{"num_hidden_layers": 12, "d_expert": 64, "hidden_act": "swiglu", "moe_layers": [0, 1, 2, 3, 4, 5, 6, 7, 8, 9, 10, 11], "router_score": "sigmoid", "balance_bias": false, "init_std_router": 0.0165, "lr_router": 0.000524, "optimizer": "muon", "max_grad_norm": 0.5, "train_tokens": 343900000, "dataset": "wikipedia_en"}
Below are experts of layer 8 (counted from 0) of a mixture-of-experts language model. Rows are named router (the router's row for the expert), gate (a neuron's input weights, with its number), up (a neuron's input weights, with its number), down (a neuron's output weights, with its number) and show model dimensions 0-95. Each number is 500 + 50 x the weight over its row's rms, rounded and kept within 0 to 999. Numbers have three digits each.
After each expert's rows: "comes before" lists some tokens at least twice as common just after its tokens as in all text. This comes from a sample of Wikipedia text that the model never trained on. Tokens count by the router's weight.

# expert 6
router:478546509503545516516459560561528480502548501519573537404499534481558399700531568584443484495527497455480561438506506449541532524415474579434498490481464535459450552453472506503536527487504553515533562510510449404487418504453489425425535549475438573441485529519499586556403531554510520533
gate6:511525430535575577477490475392561499532549473539445562533481489505537511505521551560488445559464533473544422475548530482509530479477545537417569527450483492468509520445519370653558554554474542461456444439536446443396429546442489465582566563517434541501459518503446499461462566471590481506
up6:536515384479475450553501442521526541477503560506599468527466542479419511512466618499570478561537469434417498477502549520422437486501507574553479545498504559530450532573527462540617378532536397461529540544459516558499510528454514513418481484463579470501482475490520508499592466454582387552
down6:604477569617565472487508438486481501560479441477595437494573510599532611565573487392525506429464528510578535574522539520461489500455489488496512507558369425510471451460510465459422501483521545473470460444479507470571496498551504456557611520503514534425440493496438459486527549513438521459
gate7:518520477502508522579424462525472558479527502530463517508474479595554483583489585470438406600440415546438404404567504476531430547456459631473555519456524416441464475431401491479462515465467532548493540534494429515468493568508499523511521561462468621585472529467462519477481448462526521476
up7:486558507473570549450571482458574436443464619466526498508545412553448487498548475574443459486512499427487444477618555525420452476573446565520586427532495527422477487440551556439479479488527536451576508499430515464502580541471373481503503436479450545468456502508464511585511484447532554428
down7:410489470547459528454552517491562506578534513441633466537492550466514554506543530430482520553478414530500606511575454539532583547480508463481548479476522430531520396449445462531529489619437487558542505465491570501444496587507445532624529447461584517511492485554524410448543475525505463574
gate8:431565466425537509498428498493466494417420532457499530507551449593450454484511578517418491469543513569531506528572519602470557472413562546575480523452466525403534493639462540492598449524516520545476511528490520513515448543505543444498513572444475613459542544587526527583503556518507576505
up8:449428578478462486522486476453483577495481569535515514551504382460444394545532417530546519600399475574455539522609481477422540445577485478529567537517457498438570431538459594585519465427508506464456522460385476432474445503432503488442544484503472436516515521497486489430528517469486518533
down8:491521551502512504418487488488508435477439536540554450476602519477422534500482614608537536477479463418512503480468527511513506561470460538466407431463526492493370566468517459515459549556511473507517458489577554533431523530361548495534593482424484444586409470450541593516468480521433530533
gate9:475583478474538468502502484532464483508562531609487518385566467577435401589449543502500525466565498548481449530390489505468522461541450451496566565413547545481456434478398511521381390469555475494473442461498516477440478507521518547492532467441422499519472533495524565471472539408572487573
up9:532464574547460381537506441406519512490552455462514452565501561436495504377481463494554443525427438500483485528505542519603488497486518475467508482501474483532540515517546393528520469417473404533528502528508499533557597494511501567527474474554609423527463478442501515495585475499565472327
down9:492450436469557529552490408571567493493521564516317513450460492473400480438491469450519479559598469532528475484565544521484469474627551425486575577545471477466508476531521450481461435446502566501572511548552504506505428444449471520517606501477490495474488386454489482489466558537470556477
comes before: " ", ":", " the", " \"", " first", " A"

# expert 3
router:508390560516529436490426487634572592487519502586567426443473485520620441537525483485463495533442560551484588481516480429491517445465472498476495476521470547439442490490441551540538543440490601458489477548448460498554460419472485549420521495509475486535466480439459576521433574588421520485
gate17:509481507531422373568452434505522470456468435511623469468408489503504404421493500499478487584443521555490521515472547485406487416535612584492477551542554477507497522453525477436493534505478500514510566453438466521562634560432472527587518509384548513529545520473462460509498517523513560456
up17:584444512497487439452514455511548470471523490447566602490452501484501491479513478457504475563522510521498535511486438523397569485446565482494474415556546461521439508485532505473542448478440494563526549513461434532567707435423515499510575530475565447557450524562539507417559617434550524491
down17:519563494455426521540491440472587355414602411473341433519489552471532477470483507588613570438548470501481417494528482513394497473520527535518449549524542540474542481470558451422573495518498441513478489481448491511562524493467522502564501526454497478528514498523430536452569512581499467522
gate18:442425441532439496424475477599495595498464512485559467507524635459479495506633527412535515463463527492518509562405464514497593429493461501457444539509479558527486494521402396533584519497509504515514465521471501534479468510421537554364535487482472483563489538460491506488494434547419432571
up18:498401479498482472551427445460533422519444476550498462593484457417379456513478475480454501514459589478668483494602488445499427482414462549601429556483489475465537606419397512522463443447530531532515473509496511504546526508462549507531493473542529454480507398492541500504450522533506492465
down18:448411386534541493456486516441466524480391433480532442415518533556508533532427527481408588576551461486454464605422465585448434523561525525487476515511566490506492587549517458492489531514457500501484555510477435532492493419452521372583530560548512534495516387548478513470523444523555507535
gate19:524405557460557507503442538572432505498522450536423554536416453591550530457533513509454512430482504440497534532476404471439481429459542390415431469459470530561458561504453509476486398559473539520576379450495526537569445434481420549502546460536547472468501423481536570504422529486481529499
up19:519437566505479577585401581548594578612405474493435539478499475534537454544458533477504469560514460528582514417559458458452444457500523381432477504549536494482414466521476527511486532538473445549488450460438446463585515474548534464542603530505533482526426472429481536457418494515484531554
down19:494444525468521502527515490500388539588413493547470472566459459455494527451516470557484521394427514446536434571494484460523559500471527437470485438480545397444427439514555592451483551499459478459530447635564529487392533407484500558513557513483417443539455480512464527552437492467583553493
gate20:462379462513529425523451469592541586516447456443448529518552483466517430440530516424444534484419461441504638504475507535492431485460468459498432477497500525579393519415456552521443527462460554477447439464538546547535525442494542559515499459443466556446522506383531516503495583586510514443
up20:523467454523572517476443436490511508581477597568484419501487583552449579472543497541505410536484559473479439455416444546453497543457494467468506424501490536532512492454429502475433584560454498384566469510434501545565487510512415515568491379546543451518570512493550553612466450444512547456
down20:530467523544391522445446535520475541515546455442558523528440559510423490465516452514466507527393502542553597454532508503507580587461515589537544424445502497510483498573516540508457399538450479515464572510507477543560421423498442497426511504451463617517519488424507508399447415582524522584
comes before: " ", ",", " |", "–", "\n", ")"

# expert 7
router:507501567466599517491458456595489608522513530557591438430469488543534457553472545463509516547459618514475512433498538434478513541443469573457562537510441620494451559443458478508466521484561566486496497568507492459483482525491398496444476417559523516470530475540468579548448460442517485351
gate0:614568541522548592490469416435499584522532525482529502508518557536447532510518588468477419486543515528480522510505521478461480578589495581478443478520424537414432542487462467376439441518429492493517439512545538489541373493489418513414504453471450464491504553573449530486425531441455420470
up0:509463515466610486593486491569463438480546535536446527556487546508496442503468478568522538522486549537471513495465478396495517480514479524469503409485533558516532467421360538450458389520472484457570515485560573582533540616463443543497479401496436401521502552489547508543453498414427418480
down0:568531591554478500511432495523342550534434514508438475421514479480454530492464520367528494424448558467509405536445516476518554542458456456561504497484468386462445508487555533552545513510537581481433483518536554397480566500465428522539551473432512478500468520462569432515415543518516511585
gate1:477541505567568478362480419498456548451506547454477633411443530413505432569516501523497469540515587497566552544461472617487511525534481462549470528511503528478491441443481536472520523532517542549454456475538461539585466511544492579426527455409530448504471587487453579431420501443513512571
up1:459535467516514579438491571557478512518469396438622491494548492579505551491482501548420524534560455490507514533480406530524552501591426459527560532538528539468542536478411470446534456395533500542586551559497609416482476575448493512485525553550402502524533440509603540432500488525495442533
down1:584402617546526551584468543561482528635539497450608482540438524586510488530449478457539525421521569554496587473546478468469436498507500402438470451442544489522506498515481431485504484416527584469502521507542502476475571549454490511494513503515530647533480501595529437534548505481485500460
gate2:523547559492511468571503437482554521407517519433521534428498489524556506535471513417494482493502494574362442430482454528511480489579483597553580592508503565612473531446423505428529451465548527458523514487433476469430450575564414583482541551540415427470491537479463560456503517488530487428
up2:407442443439451604379489522458506521563513492520444449461470480549484483504562552592539502531510457514441521525508548354485535384390586521478481493468527450483556506478505540439561492457431467503559542456447545603441506448479524487494494428495527475513502463537569523501606541510555551456
down2:536481422543430489527597495464535526530458531545361528461456500554535419542500590475487489483475475459454442512440557492477563502406458473478456474541519538516433475514475401481545553508500513444559532490435514517509428513507626508455566478533565416586531449517559531534579601519477458389
gate3:454512584490531471460448511579537505506558457435545536537519504554515489573452563419491554538527462459467531519458552444584474634513465614518518501437549574549523521500445424447468568429545532496495460530457593553546478559529472589564476580471552595446499566514547539500527538459444571449
up3:480547401485488487554617439599496512461520471499478598460488511482431545576515488644556489506495544502502529560549427505470530442464531446495443459580485410480499507552497546492516470590492464464520529444625478477446435460491476445426498477530410444440568516488509539517444428455537448583
down3:381512456493483574581562469475524480450489549492540554532448510509498549563508570498432436482504419392508526502467522513467495533550568477464563520508547552601490552550469488441454466413506547493575440627455537541616532497546555480435449466445491635461569473490532476536529487437538487474
comes before: " of", ",", ".", " in", " and", "s"

# expert 12
router:467436525571561458461390461579536565446563490552555467440477489513505430547438570513434482536472556516465569397534508478493475464417540461451481512515452608454398577463490548514522561496530526429492452499533462549499471548509454414449498483511480516478554437371514615543459507499479550436
gate0:482575510585597450503468425524464493405516471450496406547543428519402498588489498551466493584509516574452568503583511419462523564552500606529521484578450513503480509430524552475505512515482536445492487438485482452477505492520468483552546446489492566505549556533424444597370452464529467415
up0:534415476586538409520401546494455505490523434557408404521496426517545485510488527529553501407522527490413439471405546371508460473591542495486421467521479544453502518425410505497520498624479500447492547473455539522497463488481484462525560558497491505435447487453461498561489569443553593497
down0:513478545496500430548470553513447529516477408576514441410554463531482523419491440457505452507403527565522527547448474502537587455428497377478391544439484496515561467475520499573501553515429586464443541566484518532454558571498487465453587486471532468562464470465578480488447591590439547545
gate1:506530545528411502387400453512520573547519524594484559425476533451490469453470487475530501427572577558485580412516491535387406536503557503454463518436532485480423494436424497537431510486534449432511469449554533434521567478416382564481460503486416466483488477451470489488503426488495497528
up1:498519482561529472504517442615555477423478497502413530454551442515466489552557500536555435580595521453510493463409540523512531456385504419495411447497467523541568427445496532511555481490513542440609537441442513502555506487482491501453534528544540563415554521529537507472488587505341458464
down1:559534455515533475585514581497524424503445476499448311546474540512434508472544469565516526643438418431481518552549518524397524472498526499594473404445543549500461600469497454536469496598538510522494555442503498484486531543496498517533517555479550571486544479454503438519572554544510489498
gate2:491525514484492449515497490420521506563528385500472503515537496480433390530463510525528470542503439582562589463488541480516469461525547457406476507479481480509469522511465380449453446527547483436485495532538551564540487574598481529476395595551542559376438462453482653536455482470465486509
up2:577551481529563485540549466497455563604532527556540485456573532481432593515482498439431543471467529519488418493474549529465509575500483513538565487540470526542553469476551567485509486474403605501560495485444509553504464388479540623548523388477574415559481490499577447499603486565474472527
down2:530451561540565490580590537437590579539495585533490535444503557530523542558574539484442544531459538527481532440456474544465522537488397540559492498431456543498516495495483404501548481502495495388539586502468469412495498582454427408433492528474448460513536469538533543406503590482453596534
gate3:443488575517466416464495488526480405566619556535514495575522469423536487455487529412446562446501524504487582448500505450582420502501459504505513590503593503526472476478425412498563541518476503393567533505506497541516514504496449511496485491540533455371580460410475572524421400542530471502
up3:475510451547512617502483537529509479510448554434569442569553534529377542615565511522579397513545539488552489538531462503463516480608505573517455515540508544499412426475509577459509493520482505500513526388510510408522523532472577439533526467465422477476420429515543535583584460515451473470
down3:500615490523426495517498493475497466574553574573390515436460504482604447457447485482456515418473382518522478470508481481567541555494474499498437531403546530540432589541393397496516523437518427497471547591486457481495483458535489454506467446495552520408585463511492511477422462427483552504
comes before: ",", " of", " (", "\n", " and", "'s"

# expert 8
router:520478501601593500430416547541533587543531455535567472355523562494530537544475574497449493553478512523514512496544452559491465492427503453461570555398427511481405537521466471588550506516546629525449539533460431433565440492472477461428515479464545498539450456535422582521510488496507494497
gate0:540553501534534566463489530448518560506475583493529549440605483434444500522435582424464492616522515559450405508534601444439521552497491548497601551537513550487497454440457546404538439518429420511483433488546532457525499486531395516469544537447472487535468555498395517508396452483477527493
up0:534468541493565533556482501651532509595492434487463579436555496491500540452520442499504564432583557572426390543458468469479599496489509477451592538534480558535568489427397501507549479512469448474597540468508558479558555571455451436495558500481521505513537447518549575501462444488517456553
down0:486493627589460421540493564537390534568470474472470493572479600489577563524455467505485523484430540542602401536524412498531556495466513429506496558502528436514498499557473524502487543477527534477400486559532518532458534480487421504471582461555558497533491560543564417465621456566522488535
gate1:456570562509542448427470498414440563464478551526401540525442539416566513531502424473485547494431589518482535472497541444424509408424528442427553475522413565490509570577475521498535497462448519522494471506503505487545478437454372570482409493485523459437530506619482567491453454530562484467
up1:608487463483408534452515470536450480517501422487605519526509401532549621426509483534458491539494432475583504510518420545524464432606423577552516525450547482553571421477502518508484461533555493483527490372462570537432537542450523472436492546483517554520541507489563527481521506508402551425
down1:477570420484552515499405511460551512514580480511579496542561564545533427534522521498574522497534438480368524454501533542431492494448516626464543519397514588451483579514509387510540423461539525498563513457488495529506534475493557485527479456482451523410527492489550470459453470524573351478
gate2:599513513490534445531563494465539571504507411510547467604587471416521523477479478570631497504565454631480509466514511534514487529511460620488562479479449558516505462486496449492599435489447492561508472546415495545502407573530493480532477482427511398439403494512480553516531487442513464550
up2:487457498458512438507477543483540495613539545456450481505529495512506458432564536599482542599405566404500432473458459466554553466546475482557490462510552469537495548508409537358519526492490563464539489554481539558422515467534503518516498371511574481569547374493506552454555489543457490434
down2:484545380490543477529532425445561498545503539524407546525518567561509576584502545502450440480550512447498496578427504532459484528464483559531535493576473526492574495417547400460493558477529493479531520492409535445518453562513500599468557626528558480501601560509544565411532523457566553475
gate3:511512515502481469492492422561544561522517552544546558539570571550537555555474444376544536436546404546497531462496453447525399513531433565447506488507477492607475554509445450560425525381405481474502496444461552504512398514525452520494528498401483445453516574506430527560481452494540419475
up3:521488502429502528508464446546498461497495479538522621569437400517473487540518574524521431519409538503563507518477553515540555527513428462511474516520428470440505424512561581534466562555598520460445498424566512455397551469405592512557511508562483501542545470463568461486585504578408552573
down3:539477521483535494565541500423497456507530542538566529488480568486560505493548548458516449468547501490497541575471486425521535501449522404491414517462631430528456589487529453527584525468466447419612517521520473594580375484512495526483470552450454551478436507460532476478485531419360493429
comes before: " the", " a", " to", " in", " by", " as"

# expert 0
router:569406517470606404508521456564624557523519570492582477420540379531541465561447543437468448545453464485502541473502572487555572463548482438481584558439495507480484501453530468471491532494482486464495461518490409454495463507462446444506553550496561510489556420474517624580465490536516432481
gate17:540514430510549537508500437469591487531530502553618466632543393588498436446557487478437511519463457551556537438534526417499490479532521478439368469589500487570512429418481524503540438497520529523466553461455521556533496448458582554541488471472555536414495438415457526495535504482524562473
up17:547420519379566453559480524458585523470532525608527507532471485519570553487477555575447444570489448431517590476489443505529587493520581373525466458433561498596563488499552523534439529546455522529436507545478530526544492482506501470487564561490470438516450523474509450565515544442548526376
down17:468564454482485466482432455528418590430549443459563477524560516559430586530425527510593548521413534459468462529461515561460482617508465560550479613494522499487555560514447477591555528499473483475524538434480558496543468502512485549527510471495436495484517590390537537494504453566514398602
gate18:457521474518494515470518521620544475492569568441544537552501522467591510550449570461539464591472500513469490536464453459437596499414473390444488506421475446580420503504496443471600534544498423503510456448528541422562443574488597463495539574508518396525553495426560530494544495545525487458
up18:473553537460441492533430471550427438667456594522510539584492473451501517490464539568501481507518537516476490459520473462420539534459546458465492450542529441525542555483424463497552503480457477440494418523499416471493562532541448483648482485557564441517545544366523534556503508478412531568
down18:456444482473522518436500558490492586619440487488532450505554560480492435583458485506568535519485499483442619459467469480589402534444566548518552474576542484496611447525583479499480500518517459474410573505543504531568546440456376444457515512506544468444570540495513534513440498576581488452
gate19:515509451528567434479608409629509485395518459588474571398506449585474467522593519500479550541505513465511535541453391509547474421489512490492489430483593473599554492471510551435520482503526518499517544469529491524427554490468474443543462476456478530543449379469559454533509536430450470530
up19:462466536531514565589409571464600487567380528454574450538447511444548454451450534530496479511476508487483451462540467623469535470465581409491483527531399594507520485438441501456504487534447448489520484498521543524575444475485538437562523576467481540480487545438571536415465490516518585588
down19:469529405432487418485530403571479491506456469578349472469538518481426482510488424528481539432507470511497391443428417457549548540487496486517477453529570370542469543532522492511534428444476502495533521572503505517479563444429457436478500558533490521497368475504542533582516564471480530449
gate20:527536493573460456543576473556500525530589582441485476553516418503480452530572496467522628532526544460464643507478570501494485380451508449462479534403513559569578484543519462465453474422509514484489401524467460471512457481446520466560467505457457484473452460486525603532443486501614454464
up20:484501452401521478554464499488612478561453518511606484529384452516507484530482414557458440462512484444525553480471534445528446573441428462510546508567491464478550435462437565463429483525446488424502489513544512506492490485509455461516581548486443520369520458424590522527587545563506386550
down20:542479576461562491516432435506389535488549436520473508532446569519389558507515515527539472521549485601566397481500508418532475513513570527509489482419431543529513524468527410519466442434557554459544496445485487467555483477452606548477520534460434593505492525511529414521406517444415602478
comes before: "1", "-", "2", "|", "==", "The"

# expert 1
router:482494551579509506444436614523599655471567572453573466460446537525536487524528556490471491423503587473492540452529464496500512473485502528460622598514506550469407454497494488510526519541496536455498594427447436473527483536496441507490582518514449513478554398504444560490431432475473506428
gate17:437557573374485509517398518523562492419581606510535419523490430548515554514523525462519443468422498516511514434557551528451457472484505581532538541497472617555445510422518468407575514544526513455465522548443493596451511533546555554520513533552414499477552492491496491427433498475547556428
up17:501494455447492476509514463436561525490513560476451546510542532551555506606491530481576499544492468490594419434498475465554595647579468450452531537452510488529521498455544487530483594432499449429486501579496518532453508544524555474479516461567447446457545461488486520442353547442392582458
down17:481514400480535485413418491514502432391535483506468462616510522484477487472502621529563520483524489492483538533388548504430471586494528443566478483498520495468510573505446558542550510526417551502562578548454533473515462486485470481553482562444438502593573591479496363547527460533498416515
gate18:497371529466520532498496578488633645377473523476500488527547530450561532444510509457518530527470532456508520525418488516495492543477410457558474588499415475522454511500504409566509494518525482569477428540512480491551509463544571527507606514556437519517485464459496500540529425462443567623
up18:541498485403397526506479465497514498599474569522481442520529446439496495621478453471442535509447488540596529465608424469409461500495588532571536456576495444421522509525475553522470432483521478532439476595593500515439559443568510455552507542538465431524490562496555433543486475595503532479
down18:442400419504492484484487508456552517491403513479454460373553459534498553474466437521502563534531440511437528435589461503416371513489525519494586385524474534597623494557459607505481476474487499598548479486534473464515508524475477454474583489510545518455573438499489499513515419462470508504
gate19:499491503589541484488552474510542476556549496580477471474501525534371458534543541437495518489575483467567409476491480563565494512588552485543589483470563586482511446509560534481477481544585555419533441438527477580463501508424518386441486441571480452449546423443563572415478536532451531452
up19:422509481426476516511483508477542561537439552478572511435572475490449442459526505466481478529547514507591569494495445495565515432572498474451503614505476474480501532514481464538509504523466520474562493587393490431613470530583457476535536527536509600398494650449530528392465438452477550551
down19:532557508414549487444642517565435387454453528426561452500441435516511456459432545486508539454477509479512499536455542563499492565508585465474435455462507468454494524543492536530453496421478516521557468583526588485469459452414442564437561494471441480589509399467544591573535547526466495531
gate20:379381487491497488487526518542421571585519436471523491498442472498505482531492483501567459559499493463470530557560362499503486440562446425485555487461538505468450561559487498505410358519562484542385543536523574529531526491544476502518582439499527570556440481454478520596444513486452537481
up20:448583614468496589554495456428607576481414529547577472521536524541502624545581464560467472578540460418421489466511422490504548554471492480521447461443568531449609557475460517560582571484473451525498580503520511589488455471520477580524534524456527489495455495517505557499513497517549524517
down20:521491475551484469513495485536558502495539433414595586412538452455588551531435504488490451431517478527597477465514406537505472470531571518547471521464436409454497410560519469420507489539481590496468523556441521455445514566534570463407451507497526539423536536489533524497500526400356449478
comes before: "0", "9", "8", "7", "6", "5"

# expert 9
router:573456546499508454486458482544589553550596473484597504409510598462575447579479557432542494492474502547527570472502454463556527523488426494519604460425511529480385521494477475527468503549538599473511567480510496468544505501441452588475544544528542471447434433501499507502466485654489415504
gate11:489388538454535567543551513399572477537574539493513469507496526487502432557561523453520422462448531488470458543515481481555469564493545552503510370424559552609509548509407447503529500469551482587457519513460551452473375497448572555536509583496403560503516480500573475489480567461527560536
up11:499528514469458429419444550466581528480604504534545451434447488450590477483405541548480552369569555649529422484478525556502582487450546464467458458508506521559590496511556472499450532462524543538443577500493506453565472446551514494487448469415568461500559520491518470464486460421458463531
down11:569526565463492477561427494528540427493446482450522437601514532496551456462467541502505553565508545510474569437608437493495502493393446502498445493512469554477479520507563404478557400556562552496455539491426453438491469414551551470473548407550570509477476487623484480404457448562466473461
gate12:518443473518506508475504533459587468555504487484543425496543523538578509554510542389527508492526452508428546378528453491537450454493513574536541452603548496545449504436495529441580472474460628523479570457545562416513509545511426529485663547514518564516469538573462425465473533540543472543
up12:487485496493526472511521480487455529472557414517545480440492514560538484472518435436495542514583440476558597479487486514422467461520545486440478420522590433550452485456530430575572534565478582559489556501473536557471394495568514467395521573591507433549453521485648441450516449505451428507
down12:474545519483519458368557527360516441477447492578444480548469623506501505453421593643500522563448446426538487579480503455471506497431480450451588560490492472461486498539520477589498497529490534550495479416566541499564476569505432503500522514501559520524487493450542468484571445521421509460
gate13:515489469559512410521472510514579544418508516439499490452507487523559555471485552500534455585492584532396570551472505436489446427410471490527469396514524522579494549493441564434501412496494419558573470412546605545483470488435470469483532546574454530409528466563554467491451507491522390518
up13:497480389452494555521440571468523559502500475572559566532465404513504509489447517495487561544490497464484470435573573583535471534561495445492496438533564548467504636514467519518510449496571451403617555478502580519545518653559482442502568544511472496436511540418529510522494461475537467443
down13:469412515503468470480566471534429458481494576475501511515463443487509460469530513485538526620546488498556529496547535526476480424573488607542496539634550514420449475461419591477440571530470451509516631517475540588523467598502438524478475543488553610435458454546527538461426475443517495532
gate14:502532529592472503460457421496477514482590462536475474449549542488446496442439587473572426490478540594536608501553433499562544502557517501568585530541475509570418470450424506461453543569458467356487477470545570465451482422519500550455534515524477565522429505511483475492513442499603589526
up14:574579494567540406507422582560564508528531425444497564498480551558460468544577524439594476553491535501613561507432485545460561516529505581493517520578504439496442545477587641542436540548543464476552479491523513551421497558466597487523512506516438524520484503454446503442530558454538517518
down14:439496525529517579553513553574463521497445448505562476602504576466462508456502495506564490427480527483531464461475533498491525487512570520531612543504539394533513515411440547458397514501505448489393496459670458493558607458502481539464537411540569485482471532492557505539528464564470443576
comes before: " the", " ", "ing", "ed", " to", " a"

# expert 15
router:608451533536588484468493456492558568466506473529563486468517468499506413613484562550504478526455477507475591517470482472524529502396500485521525531480439516429381513459400473582536568492467605421483463506502480528526501547507402425406568470549581469487499496551448573530426554504469501425
gate17:420447522537552418465490498582553492397416521505456523439440536541462479510519531569530516539456403533458605420562469480509470512515549504495432531510468474539482527481485560479476594538561595516546412452495603508564497602535502538547436494470521499517457503395480455493461541517366513447
up17:519472464500558508459512560549507519527461498501481612494391566542428491526464453417571451527538482546573554500519378407508501497476507496525529531475495502478532507524506465515480467449504590538413443537428499609559518565497434595543517461522572527581482548460473509368579585470548552548
down17:456567584568455563470505428583567501476557507416479483607558479446494428492455431548536614492457539474509512448508574553392511462500517461545521449498517553544473494472567534449527459474510461631514545516499574514462476555543509459500458495526462490519470477474386522527530424468600398541
gate18:521529444513458530538443542489561527478521477475646509551477610435428575417492539465542412553556543484511535475462475500516506482474500463420583491383501396493512523539479442515473483522451546371500501490501496390470474565527522526435487491468459409556510491547459455529400486562465552560
up18:527522481524449491490466475601517563479466525490412532586489429519417568563498454538564428523388514475457499463509522464445539434522571511580550452513525380568531554499481504530427510434550563473412465410447517530441505553457514418541578400481485457488483523496467497588449513404465514485
down18:440501500349543431485442580503475495489387500490521576437551491525489447530506511492550585558532509547532571552566502447517481571556396447614523485582565461523560518521540488513502563458577477526435543506542562607533556455463588520508595501510514525491494456476555543504529537495560526553
gate19:474513430467568505530512478574658493497477494451442451405491480527467542538551549607414488550545503528528491486475474549547514565483425416421499397439478546428511534532434574484458508512507563474503494473481455427423447469429517533574554485541548546542418428462573552513552567507464470515
up19:436485538369513534505478521481563538466510424506495422507511489565486448503404432360568520567415545555495545462569423511507557478578531580521564548591479509500469420563523491515527449468461425572445506511530558506504591509494565416435514491511513559497509556484483485391494503491511458559
down19:623479381473490488489518499557481496470467475453368533474413412509467532527584575660502515482464480459451508587414476463483546568440484498521477461451479501501520549562484524510445503529488557415528497508498520539445474502500398488519549478515505474586507464491602501571510578596486526458
gate20:487474494495594488542570499523452516483445459480557541554548508503587508507498422490500496598496464541554677435528377538529513452405511464549448490453490544448494493568514490517450467547541417457499460497437521506569524441631555500488500490554551563493427554593507462514416497519549540492
up20:509539476491523528498455496521530555593470556556591391420420429486494495506531478512457502502610533503487458473412470542437584395424399544562476527548400460572544503535490494520518479581443492495441410579513536536514526388425450534552490467486501467530536478463453510503503574547566521502
down20:519594443498609471542544420485584592444397521439581469492452451491498505458521505487420511473513515638415499473567511482473613577592434474479423431492476492541537467522553512425493434551420504462519550504457465447460449512515498519471452591487459463494509468454536484503418460541466503496
comes before: " ", " |\n", "N", "S", "C", " —"